Experts of a small language model.
Size: width 256, vocabulary 8192.
Experts: 256 experts in each of 15 layers, a softmax router.
Training: a variant of Muon for the experts, 1432M tokens, 10926 steps.
Below are experts of layer 10 (counted from 0) of a mixture-of-experts language model. Rows are named gate (a neuron's input weights, with its number), up (a neuron's input weights, with its number), down (a neuron's output weights, with its number) and show model dimensions 0-255. Each number is 500 + 25 x the weight over its row's rms, rounded and kept within 0 to 999. Numbers have three digits each.
Before each expert's rows: "mostly gets" lists some tokens that are sent to it at least half of the time. This comes from a sample of Wikipedia text that the model never trained on.

# expert 130
mostly gets: "role ", "service ", "operations ", "troops ", "project ", "aircraft "
gate0:541479500503466529498475512485521553550478468451538519511502529490511484490506501468489486511512472518478521532463501441475511507492484477473474433459452487511524507516539520512496501495502538537480486461491489483491473525539460513471449481493491501520515508498516497516484522527508504490497503477486468563467507486469477451484533519467492519526495537515481516522498463523517526479524499483445523525488507501497501512502461482466534448502490517529439507518536520472486513542494481462501493484548476486505517534492488478513505504472518471507465539508506532496514517495470520459548529528509497516528535540477484480492463477514464493488484510473451518503519510491508476477509513478472486470483479459513514523502517467566486460507483518528469490513488477491465547538476491
up0:481523486539454475477509468472501467521516475518516517507509490455464477423491468530511492493477479524481499480489501484452485513529517506498472478514516452497505459539514559482510450473486546494499499533487492546492513494492456477514508500466481473505494520534484500479485454506518515494524515504471495490465506458497530524486526477555526483514519491524542523522479463524507522533483539504496479519475520526507490491490508529491489477525495487476515532549506533480503495487474506469490457460447521510488490456523462525516466469484508489494500495498494473499541489484527482474483515492498476466515468532469477468522443511499509498439492492464533525482468498523479512440498452527488520491456490492530459497472450508544469515506524477481471526458505485491512487522497528
down0:489478532500515514530513533467523477447484470507483476515504539517502563521551527529469486522477527507492492494522483484483542487509480484459489481522486465538559509511452486501504519501463476478467524454493498480508473489452539527454550490466482526504499507519538501512508510529520438481447497485510483516491510545489501513527516507479519478485501484453475506533510463483526509480527515509493502485538514460502498500523502500452510488492449554481442491536527500505495498532548483493484476490492514509496516524519474451484506502523504496467495505503504482513525519488492529516473484531520486506511494484532512544496480469467497440506483515536496522550543518478497471479482482534493493497480511502478527464530509478533502505501503554557521496547480531507462465495545510

# expert 239
mostly gets: "provide ", "outside ", "lack ", "find ", "Camp", "share "
gate0:514480497512544540509535470516462528527520485529484474510499493493456497483461494482484494507502493466532477481515520518479495453458471492506505516532527508504501516525522476534479471450503479503503474482495524503540492529436525575511533504523481504514525502525520508507450514513504549479510490553519500526545535521501486480503504524485497482483536478498480510512500541513508498479550514526483524502520502493509493522498438496504509453484489518464477480519473455506496461468499539485510470492503489543514446535544507521523518488507532474508517482502508473484475488500526499532494545496504503458506479464499502529475440482468503492473470489469492533461539481531481474520482493515496538466525504515473472494523568475489471467453527528479520503475529468509483553507527472
up0:546520519460464525500472472520492527524466488458491506485494535468470542518472515507484489503510502501501541491504503486525479443533472525481534530543504474495519490511544524569482520492485470486481525499523513491522495519460557521484479474538486494533519541505482527499504517490466533485533487532507496515532525482539518463500517477466502493501533532489505528532515515510490495531501531518508480497463487480524484530512494467496492485476487475458507459516494470513487510531521509455491480513513472494478494523499496514556571530501507528442531506519440498519491491536527487492500517538503520454513463533491473509446524524441529491483493490481525536509488525474508477568495476480486473489532533491473515508508497505470543513476486492514528486472470503450476515477515487
down0:529517502542525527483476516495507511539492487512507542496509527481496515523476497461474545498457494524487468493545477502458476481527470551542513509477491478509530483506467502517528473522510513471477442514482525511468459508548522492471512446534489486539477502461510541528515517523525523500516491495506478512459450467446496496520455488465489504494479502452541507509506508459506468465509513531507493479537459518456527497564576534476444506502580494495493515510467461490490521534513517521514476485524509529537470500489521492510489495498499520498505512491500505552476536501519481497485473460493524494502530480471505530464491464524498493513518536461508506500457535471465545499505495530495472487504517507512474487482501513465518503520506520490468513515490513479514498516488516

# expert 148
mostly gets: "ISBN ", "--", "Synonyms", "). ", "wrote ", "\"; "
gate0:499487474519500493507479492466532481538517510474512566473483508490494528520522508508511515519487494519501504521524486524522528471485487505564480465447509503538543467481480542521486493462500532543502494481471477479487507541548481499496491513546508478476521484509441499546459479480483507497457461516508515485518539490485513524477524504482478488535516484482488469483480501503485538523483547511494508520515460495485530482522536483532484481464464446480490483515461479476530567496462573525480476489501492480456487502493492514464544465465491531480516503509534492522481503515524508510498559487443491526463515482474500542483500451457508486496512529509519490482499494496497482520483465501529516507490499498508510478507490524534514474510482513511496539489526528495519469433542537
up0:476512495496529522517518493515519481514482456503522442525542475509551514518512532490511543500500472495505526504505452515484536475533469516500465526491517518498484479483486519461507476464517501533490496489542478496501520517531484513513534486499480491500506495487472435474502499513517488551514518501498478529489526539503533501450537479450470510468502500464509478527477457488446522482468511485503494526512498470524453493508495492485487477477534489474550500526484461485474506507487445515515501470467485519553481546479447513520466515498486497517495493458473504536530511495542522525530459512451416519501491453504492459464504498515472516519524506512531502490486455495495513517518506464529475498527544503490521473508551526462488514480512460498524486549478508487503465484504485
down0:483531502497555447474400509528503507493501520487491469523515511504533479513455447502506508546508538470520477508495484500473514501450537510514538518468521503519500509523480512519474511568458479501527500518527487522527486469483515518512509501480491527502508518490477479487499463490504507532538479460476466553485533446494506468507462510505527498488461518477503516484505515494536494507465508503522532483490501489537509535521522485495521501540503445489501498506519508516503485495540494466503505476485498529546512454557518510512459489525486512484460522480491503458473488517493503503479507508525513512522517493521524493518538538493527459480497475544479486537473457496495482468479456483502542548507468471547513524518489505528473500507515508479495556483515548528463516510491543

# expert 83
mostly gets: "also", "ations", "ities", "century", "ments", "vocals"
gate0:524496520517537491510521473519477495494490495487519482490492508467502522464508469493481449535527498485550461543451524467520497490501433564502490493461522541522485574499510486504502512502496537500468435519503516480513464475497509490512475470470516491464501456495517487494503502524506503492504466492513503522498471475503478486505519505538527520467537528510513535491474493488483488533494560497493520492484513510518476505518537502507517524535501530490506531505538494504475465481519483516510552522466479493499535504502471547478487494502534528506551527551502522551489552518508459446561481470493489498507485493536481508535516547517499484493499538500509494455506498552469538515504510572483499470533502494533517526504463482528483499517497492457493528519496508525509508466487513
up0:474497488524492504528516500517499495469513534490516477511479520464502498513446470477507509493527509468500480535507492455498475496483425486535482489494514527520476523538548466514475524493537507504482444511522487492504502512502481536512474447425516520473490477498461489498491540522483534472532485493473503502485542461487498531484529503510508522438486508479479552524512512512501486527514567459491467488487490515465458508508499572555495506462493500506476525532516505504460490483473460555520522551440500507525467466470486513458518487508545511545510536550461481531507535514499473445511496521485505482487494528500500494516507504507502491511533511493492486521457507546490500488486509500482510493515493485527541519493458511482477489489497496469498516517526513520527511481487484
down0:491500469510509486489475544468446497485478466557449479501506491501474500496472431482481513482500468552535540470485512526478465481521493477530531548501501496512519512502556502528506528538507485502473519489525490483486528467492452505513551466486503509465467505496512460543478495461489526518523496512499443463513529520533508475500472485512494520492464481494486488525459459506493499497506491491491506491450541533520499510532512507517502477520495448493516515521527504485466496493468477484531508526496505500507522487521485455440480486525458472551506494493480546534512498494488560502520559509541505492483490513508511469510441540494493505493459475500498513473479504494496470497529500500539463479526499456485504506558510471529539504492505485473513484477529493498462523486515464

# expert 195
mostly gets: "Gls", "Years", "United", "birth", "Height", "Full "
gate0:528514480533543479508473514501514450513531477512518534509488479527499537494495487514485448501473486516521541506503495491505511471502512481535505494480507485502551499488485486466511504488476492462495464506527499477478487493487512522448509509506512485494530439545521491532479469521537458530489530489491505478516526451517505468492489446500563486509471476469528462492476463496480520460518505506550477525482488540520508534468470484507501474507470504479501455528501501458487509462569492469474523513540506461473497491536449492503513533520554524506517492467536493478505460517458501525494504498466478544504489509490471493524509508548520455456459460555473497504490516490481509498497493518504508503481446519514540480504502508536494491523452489523511482469500519505451531518503529
up0:529498509522515524490477522460491493467489481543514524526515496506510506534501517523463458509479488531526523476529494497471529478464478488476474455458527475493516497487498457416516496504479494489480492479561518471423524482510508493463510512480509503518507466574535525502497486544488532523476480503515526460517522486532507475507502491468510482488507489461514494523474481471495496461514472500545486540504515540486459512500480499478473450478509469490490470509485484502507494444539525477472538495471500483470499482507443530509478506540548521511497475457533489483448474507481511485481512512493505514483522521498504499459476476541512481490453487551516506489520491480489550489481525508458502479467438497502507501511492497501470464518486516503458503496483524453479491522509522
down0:486499478505457475538543496558495517478467517529471497480496483500490487492518533507544475490497508472480457481519505516481494540494505507500484521481539498549488516565544517465470546535487511525524506471491528493487479469567468528486504488451488489556519520488507511439478492560531509459504491518510519509477479540490521466458489478522476458483516489517514549466492500499506524499509518487489449463522538488548503527492524499514549491490511489517517502515527519500529517509563521497476513545500497509491508508516490538520505505485565480502506500470506539480500508518465480486495508519509498511508488477507537493508480564523497501520547492562501496514526507518495525511492508516483529531517481501510487495560493464513497483517469492474512483486505566478501480494445512

# expert 91
mostly gets: "starring ", "titled ", "CHN ", "CAN ", "FRA ", "GBR "
gate0:495527529485470523546469495446519511498493507503511507506514502483509461492457464497519501496471494492496548513510519466493552469499463494482485469494516479485509468478471497493517547507493502531482546485532489519510473541534561500514518504517516496446456587489515462527511496517495514468492525482531474534521453503494534499473519489505500505477508479494504533481526500479512501516519503499494500460525497516540526510470498498505468488488497460465493519512493513533479510485505516546490530527469487449474535473526485523471527505528512524464499531530502476488529489535483442477515468470464432450474484495505462502497512503498502481538501509548524504499489447521529526505501540508529498481563513475467532452454493491483545495514473508498527469484494466512507475494526484
up0:520570503507442576528496498510472464504501464515504474508501541484475485527462516507507534521510499483487505499530462481471511505522433497526509504488514510500490510505476528488496464463527516516458457488512517513466516475545515517467537517503463517482546546515461520481500497480538503467490451486537479518480491475451494512491497506480499469473529515502505488474485533488499486496473465506507486470522528542509472540507533533486503486487510468513517511518468515505457530508504497533498518482484514451509495492470492492488558480508547517483499498513487501458525477512535496446532477441482462535477509489516515487478507481497508527550473509460487512519499481544542479510562494548510562500498480493460476513498524497471519479527521500498512514469477490512523498523478483
down0:518556535568544496464534507513488494532461509549505498509448497478490528499542514502504513520521487500494518505471514519471501524497481464497533477493511509489533470528449510516501490491552472455498487471500556484492489510543443551506481522495445521516540501526514490491533503477495518502540520490483523518479529494518441468528517499543483460540497546456499504529476475484493505480480459479487494504505502472462482525463488488493476525511513501540502501496449538459492469478508499502520514424460477520495492516527502533495501489489516480532504495508500515468517514472527541458504515480530505548495501496500491483504471473528468480520448454511461504527486525518480487507535509544501527487476493509531487461510502539485521501476537514493497528505480513523520475487493503